config.yaml
n_layer: 8
d_model: 256
n_experts: 256
experts_per_token: 6
d_expert: 64
d_shared_expert: 0
activation: "swiglu"
moe_layers: [2, 3, 4, 5, 6, 7]
router_score: "softmax"
normalize_top_k: true
routed_scale: 1.0
balance_loss: 0.00415
balance_bias: false
router_z_loss: 0.001
init_std_router: 0.0215
lr_router: 0.0017
vocab_size: 32000
norm: "rmsnorm"
norm_eps: 1e-06
tie_embeddings: "early"
optimizer: "soap_variant"
lr: 0.00414
beta1: 0.95
beta2: 0.95
batch_tokens: 262144
seq_len: 1024
train_tokens: 791300000
steps: 3019
dataset: "wikipedia_en"
Below are experts of layer 2 (counted from 0) of a mixture-of-experts language model. Rows are named router (the router's row for the expert), gate (a neuron's input weights, with its number), up (a neuron's input weights, with its number), down (a neuron's output weights, with its number) and show model dimensions 192-223. Each number is 50 + 12 x the weight over its row's rms, rounded and kept within 0 to 99.
After each expert's rows: a language model's description of what the expert responds to; "comes after" lists some tokens at least twice as common just before its tokens as in all text. This comes from a sample of Wikipedia text that the model never trained on. Tokens count by the router's weight.

# expert 7
router:45 45 49 49 64 35 59 64 60 51 47 57 38 29 32 53 57 41 62 59 65 59 57 68 53 69 51 61 47 36 50 59
gate0:42 63 50 26 57 43 53 47 58 64 71 17 45 38 52 53 46 30 43 47 64 39 55 46 36 53 58 48 55 62 70 66
up0:41 39 58 52 53 35 27 43 48 73 57 54 48 44 54 43 47 56 44 72 44 69 45 40 62 62 50 69 65 40 40 48
down0:43 60 46 69 44 34 52 55 61 20 48 49 54 42 51 48 33 47 46 61 65 49 42 67 52 61 27 36 71 30 65 69
Description: Capitalized proper nouns for teams, companies, people, places and brands, e.g. Nintendo, Rangers, Chevrolet, Madonna, Mexico, often in tables or lists.
comes after: " |", ",", " of", " in", ":", ";"

# expert 27
router:37 37 54 30 39 39 62 56 51 48 52 64 43 62 42 65 58 60 40 49 71 26 47 60 66 60 49 55 67 43 53 63
gate0:50 26 58 53 49 64 46 59 41 43 37 67 37 45 49 55 47 42 65 60 49 56 44 54 41 45 41 52 59 27 39 64
up0:67 31 45 61 38 44 57 46 39 47 62 45 25 33 41 41 55 34 42 61 47 48 45 35 40 46 35 38 43 54 19 57
down0:43 47 35 44 54 42 70 50 35 40 63 60 36 53 52 58 47 62 48 53 31 58 49 37 54 39 36 31 33 53 60 55
Description: Greek letters and Cyrillic inside foreign-script quotations, plus classical or old-world words like Greek, Latin, king, BC, black, stone.
comes after: " the", " ", " a", " of", " The", "τ"

# expert 17
router:49 41 50 62 62 35 45 59 49 59 67 66 29 66 42 37 43 41 59 49 44 57 78 72 62 57 65 43 57 49 69 42
gate0:66 65 54 46 57 48 40 47 41 57 63 44 72 57 59 43 57 73 72 57 74 55 46 54 53 79 46 34 59 19 55 49
up0:50 43 49 71 54 44 59 53 42 71 53 52 32 51 28 65 40 65 50 34 61 54 43 45 61 68 26 53 68 52 40 62
down0:51 38 69 31 56 36 24 73 60 39 52 70 52 51 39 26 66 49 40 34 51 53 44 38 31 35 38 30 35 52 71 68
Description: Capitalized first word pieces of names and of Succeeded/Preceded in succession boxes after a pipe, such as Succeed, Los Angeles, Co, Fort.
comes after: " |", "|", "-", " (", "===", " \""

# expert 54
router:43 37 69 47 51 37 59 71 56 47 53 56 38 57 49 68 75 66 63 59 60 39 66 76 56 50 65 47 59 40 40 80
gate0:45 45 78 77 61 63 49 54 40 51 50 64 38 60 73 40 39 84 54 62 50 59 58 73 47 69 27 41 70 51 74 46
up0:26 50 54 53 43 61 45 62 66 62 67 47 33 36 59 35 54 54 63 61 56 57 42 74 38 22 33 49 63 47 45 55
down0:43 38 41 43 37 41 62 78 52 57 42 51 50 52 42 69 64 45 61 49 71 36 62 63 38 57 48 51 32 53 60 71
Description: First pieces of proper names, acronyms and taxonomic names split into parts, like Mid, Haleakal, Rap(hitomidae), Wi(i), Cay(etano).
comes after: "-", ",", " the", " of", ":", "="

# expert 25
router:40 48 49 63 62 52 65 72 61 63 52 56 42 39 37 72 69 63 47 32 46 39 79 54 53 61 58 53 61 48 47 47
gate0:67 47 41 41 41 50 59 57 43 42 50 55 40 58 42 41 47 39 60 61 62 27 41 33 57 64 56 54 60 48 32 37
up0:49 30 64 40 49 51 50 61 36 68 37 56 53 63 53 53 57 53 53 52 64 50 39 37 46 58 36 57 52 62 53 31
down0:67 53 64 28 39 58 60 36 35 47 61 44 46 46 60 61 35 30 34 54 43 33 33 73 50 61 49 37 29 55 29 50
Description: Ordinal and descriptive adjectives after the or a, e.g. first, second, most, best, new, last, and superlative -est endings.
comes after: " the", " a", " The", " his", "The", " its"

# expert 58
router:53 38 57 48 53 42 67 52 59 48 53 76 45 58 47 48 59 50 68 56 47 40 54 60 55 57 60 74 53 51 54 61
gate0:64 76 37 58 50 66 64 16 64 40 51 64 40 39 52 58 51 35 36 64 63 44 41 41 49 59 46 49 38 50 55 31
up0:72 71 43 53 45 55 55 32 43 57 60 56 48 62 52 57 55 36 34 47 52 56 35 39 57 60 50 37 36 60 60 36
down0:62 36 52 49 58 76 42 60 45 47 58 31 58 58 46 35 57 40 37 54 51 42 28 62 27 52 43 36 55 50 25 47
Description: Common English given names beginning or inside full names in lists, tables and prose, e.g. William, Mary, Roger, Francisco.
comes after: " |", "-", " by", ":", ",", " and"

# expert 10
router:37 35 57 47 47 40 63 43 59 63 56 62 39 59 42 54 62 44 50 51 45 36 68 58 50 64 53 58 60 45 40 69
gate0:55 43 49 40 24 52 74 39 56 56 41 65 55 36 49 55 33 41 50 41 33 51 33 51 44 51 42 78 61 62 57 56
up0:46 50 69 47 46 55 61 25 57 45 54 35 34 24 43 35 37 64 37 47 56 47 37 69 24 62 51 66 48 57 53 52
down0:62 43 58 62 28 48 52 50 59 53 76 62 56 38 42 42 31 47 55 44 52 60 31 55 53 55 46 56 24 63 50 65
Description: Given names or their opening pieces in lists, tables and bylines, often sports draws; e.g. David, Robert, Luc(ie), Ronald.
comes after: " |", "-", ":", ",", " by", " and"

# expert 57
router:47 26 59 56 54 39 60 63 58 56 45 62 23 44 51 55 74 61 46 29 61 45 65 67 64 55 64 44 70 31 57 58
gate0:60 65 71 68 43 42 45 67 42 61 78 25 61 43 66 60 50 40 43 54 56 52 64 48 47 40 53 58 35 58 62 52
up0:73 55 69 75 39 56 64 51 43 57 54 56 55 46 48 41 54 64 62 48 54 37 83 33 41 53 53 63 43 37 34 22
down0:55 46 59 53 39 67 62 27 58 35 47 55 56 58 45 55 60 52 78 63 43 64 38 60 43 44 51 38 41 51 46 39
Description: Passive or participle verbs of violence and loss in war or crime reports, such as killed, destroyed, hit, captured, attack, against.
comes after: " to", " was", " were", " and", " be", " been"

# expert 52
router:40 46 48 55 39 39 78 44 70 43 68 57 26 56 46 55 84 63 41 35 50 47 53 47 45 40 53 70 56 32 72 75
gate0:47 25 63 70 52 50 43 66 50 43 45 47 25 41 50 51 59 66 81 65 51 37 59 52 69 39 40 64 57 43 44 41
up0:43 24 66 53 53 38 44 68 51 43 44 39 28 51 54 47 63 77 75 60 65 34 57 45 78 46 47 51 49 50 43 25
down0:32 65 42 83 67 58 36 56 43 52 64 51 48 47 46 73 35 36 47 23 50 34 56 50 66 69 36 57 52 43 66 71
Description: "=" opening athlete name headings, plus career verbs and labels in biographies: won, married, attended, joined, Born, Score.
comes after: "\n", "-", " he", " He", " Preced", " Born"

# expert 63
router:45 37 50 44 39 48 57 46 72 49 56 61 46 68 45 64 74 53 46 26 60 54 82 54 50 49 72 67 64 53 55 59
gate0:33 54 58 48 42 39 43 49 51 67 49 55 47 50 55 53 58 59 23 47 51 79 53 43 49 55 38 49 52 48 50 73
up0:70 57 33 60 46 60 54 74 19 41 46 65 70 41 51 34 43 44 36 48 49 41 27 44 30 40 68 50 47 74 43 73
down0:55 50 41 45 68 52 35 67 51 53 71 43 59 43 47 42 35 40 37 56 45 60 46 38 59 47 37 42 42 71 51 55
Description: Bare space tokens and initial capitals after a table pipe or colon, mostly in election results tables with votes and percentages.
comes after: " |", "|", ":", ";", "N", " MPC"

# expert 21
router:37 30 60 43 38 47 67 56 60 62 51 62 44 36 57 64 58 41 56 62 56 31 56 62 66 60 49 47 44 46 52 61
gate0:49 41 65 47 57 47 61 47 69 58 60 52 49 27 55 31 45 69 52 54 62 64 65 60 61 50 41 49 50 43 59 72
up0:52 25 68 69 43 50 62 55 29 51 27 60 29 57 50 63 53 38 48 32 51 45 51 32 45 33 30 52 37 49 52 54
down0:53 38 51 55 38 53 56 64 52 42 60 53 46 39 35 53 58 35 58 32 47 76 54 74 37 82 56 61 76 42 51 50
Description: Acronyms and technical or brand terms, such as GPS, RCA, MPC, STAR, sonar, Blu-ray, Sony, protein, in military, science and media text.
comes after: ":", "-", " (", " ", " of", " and"

# expert 60
router:17 32 47 71 66 32 57 54 66 41 61 54 46 33 32 69 75 44 71 27 53 32 54 56 62 60 58 61 51 61 49 45
gate0:48 65 71 57 49 31 42 41 70 47 43 37 43 44 45 42 60 56 47 38 62 48 63 51 51 51 33 40 57 51 55 37
up0:69 49 62 18 50 47 30 45 45 47 47 51 48 54 49 54 55 37 48 36 51 08 62 45 47 65 52 47 64 50 50 50
down0:29 56 64 54 48 50 70 65 33 69 48 66 71 50 45 59 57 56 66 46 77 38 49 24 50 67 18 46 46 31 41 48
Description: The word out in review ratings like "three out of five", plus nouns before of such as number, version, part, end.
comes after: " the", "-", " a", " in", " second", " his"

# expert 11
router:42 11 57 49 42 44 66 86 45 55 44 58 55 46 35 65 66 55 39 50 67 48 88 60 62 49 57 64 58 37 56 63
gate0:51 54 53 34 45 47 63 50 51 30 60 48 54 44 46 41 64 61 40 36 42 56 64 23 37 67 57 58 47 43 59 54
up0:37 27 52 42 72 71 61 64 51 68 46 52 26 39 61 51 70 32 56 38 57 47 48 58 38 36 27 41 43 56 66 59
down0:45 55 44 60 54 45 32 43 42 71 39 56 20 55 61 33 54 40 66 22 54 55 49 30 43 49 47 58 46 44 44 16
Description: Capitalized country, region and scope adjectives before nouns in names, such as United States, New York, International Committee, British Army.
comes after: " the", " of", ",", " in", " a", ":"

# expert 38
router:45 45 57 52 40 37 55 77 47 50 60 76 46 61 32 58 62 63 50 26 57 40 66 57 52 58 78 76 54 29 67 45
gate0:31 43 42 42 51 56 60 43 57 68 45 49 55 56 33 59 59 46 43 51 54 37 42 53 40 41 34 51 75 65 44 47
up0:68 58 59 60 46 51 42 41 34 29 52 54 56 44 58 45 43 49 64 38 29 63 68 42 53 56 61 59 36 62 53 39
down0:31 47 37 36 42 46 49 49 36 42 53 38 40 60 49 48 51 33 49 41 52 38 70 52 51 58 50 24 10 73 69 38
Description: The word the or The, mostly after prepositions like of, in, to, or opening a sentence.
comes after: " of", " in", " to", " for", ".", " with"

# expert 53
router:25 46 55 52 54 42 50 51 67 56 62 57 41 46 48 51 45 63 36 35 49 39 62 54 38 75 61 43 65 40 64 58
gate0:29 58 54 67 41 54 61 54 51 61 45 35 58 35 39 61 55 36 33 40 37 51 57 47 53 43 51 44 47 67 61 46
up0:53 59 48 72 49 50 46 50 37 59 80 39 64 46 27 56 32 35 51 45 70 43 31 40 56 52 44 66 52 49 49 39
down0:53 33 34 48 43 29 42 64 61 51 59 51 35 38 46 55 42 54 60 49 54 42 61 73 69 55 54 44 36 65 43 34
Description: The line break or closing equals signs right after a wiki section heading, such as ==Club career== followed by a new line.
comes after: "==", "===", " ==", "\n", " ===", " ="

# expert 50
router:43 43 48 72 46 42 53 80 53 45 57 54 28 52 42 60 58 56 64 17 50 43 44 54 61 57 52 60 58 45 55 53
gate0:59 33 43 43 41 46 60 41 48 35 51 58 49 44 30 56 50 35 46 48 49 66 85 40 68 26 54 32 48 37 46 66
up0:35 42 63 50 51 59 42 31 61 51 54 54 53 66 54 59 44 24 43 42 78 78 60 45 36 40 24 44 31 57 68 63
down0:45 42 52 67 38 44 45 50 37 46 57 55 48 29 51 61 33 38 56 40 51 81 57 56 71 63 42 51 51 41 72 51
Description: Reporting verbs and the words after them, such as said, described, wrote, stated, argued, that, how, what, often after a person's name.
comes after: " to", " he", " and", " also", " said", " stated"

# expert 20
router:57 31 60 57 72 37 61 58 54 63 56 63 28 67 49 47 59 46 44 55 61 46 78 51 42 57 55 57 72 55 68 54
gate0:43 46 53 61 70 50 49 56 64 44 51 15 56 42 57 58 18 24 62 42 53 75 35 60 70 47 50 59 54 47 44 60
up0:47 63 34 49 48 38 51 64 61 53 50 52 34 61 49 58 34 32 54 68 60 58 42 44 63 42 40 58 54 46 52 53
down0:50 64 62 61 46 52 44 57 51 32 48 60 33 49 60 52 44 45 50 33 49 65 48 58 61 62 65 48 50 49 34 26
Description: Words in official titles and institution names, such as Chief, President, Minister, Secretary, Department, government, Supreme Court.
comes after: " the", "-", " of", " a", " Chief", " States"

# expert 14
router:49 15 51 53 63 48 70 65 49 45 48 59 39 75 27 56 64 36 66 48 55 53 50 68 72 58 60 43 63 53 52 54
gate0:41 57 45 56 61 39 54 44 55 33 46 48 33 55 50 63 56 43 28 55 38 64 27 64 61 59 52 58 44 49 43 46
up0:64 40 53 54 43 42 52 82 48 57 52 44 72 52 43 53 36 56 70 31 70 45 54 36 53 39 58 60 61 41 60 42
down0:37 51 43 55 49 31 60 49 57 42 44 57 76 50 36 59 21 64 61 44 50 55 60 39 57 44 69 51 50 56 60 34
Description: Determiner-like modifiers after the or a sentence start, such as this, same, new, current, these, such, other, also.
comes after: " the", " of", ".", " a", " his", "See"